Weights of a small mixture-of-experts language model, trained from scratch on English Wikipedia.
Experts: 128 clamped SwiGLU neurons an expert, a sigmoid router, a shared expert of 128 neurons.
Training: a variant of SOAP for the experts, 915M tokens, 6220 steps.
Below are experts of layer 4 (counted from 0) of a mixture-of-experts language model. Rows are named router (the router's row for the expert) and show model dimensions 0-47. Each number is 500 + 25 x the weight over its row's rms, rounded and kept within 0 to 999. Numbers have three digits each.
Before each expert's rows: "comes before" lists some tokens at least twice as common just after its tokens as in all text. This comes from a sample of Wikipedia text that the model never trained on. Tokens count by the router's weight.

# expert 3
comes before: "0", "9", "1", "8", "2", "7"
router:499475478502502504420521578456522515498504481511557497496513491529480480536516517522484436519521487492515477506495539489543486508472501542556476

# expert 27
comes before: "1", "2", "|", "-", "3", "4"
router:493515482500513532516533539508483483495492512486526502471511484484403511481503447494490518510514485522513536492511557478505470535505501504528506

# expert 24
comes before: " to", " by", " in", " of", ":", " for"
router:503550513490459503477526491535518511519475542508489477461498480474484488514504515497541481526454491436497461526471497487520510474491499556516499

# expert 21
comes before: " the", " a", " his", " an", " its", " their"
router:525516414475472523448532481524533518524503526480514554467521508505495512514487514493493512497519509516546457475524447434490513550495457484496512

# expert 12
comes before: "0", "9", " |", "1", "3", "2"
router:478486504533477526451554532509489486501498531515515541511477479484462501482524496512485461508479530505488536478551517499513511547462506506510515

# expert 6
comes before: " ", " •", " States", " P", " \"", " Born"
router:462517466472503504487501489493500542482518491486508552476496500467469527494503514494483474475496471512489484548482450494465512525470476532495521

# expert 31
comes before: ",", " and", " (", "\n", "\"", ".\n\n"
router:468561530505446517497494513520505518475530560504514539490534476504498525521470506535569491521475486473469478487519525499449519502501473526517508

# expert 26
comes before: " the", " a", " his", " an", " to", " her"
router:515551427496508517451543493507509503509529502501530498458480527517496513484475475473496517506492540469560445508492470490505530525494485491494509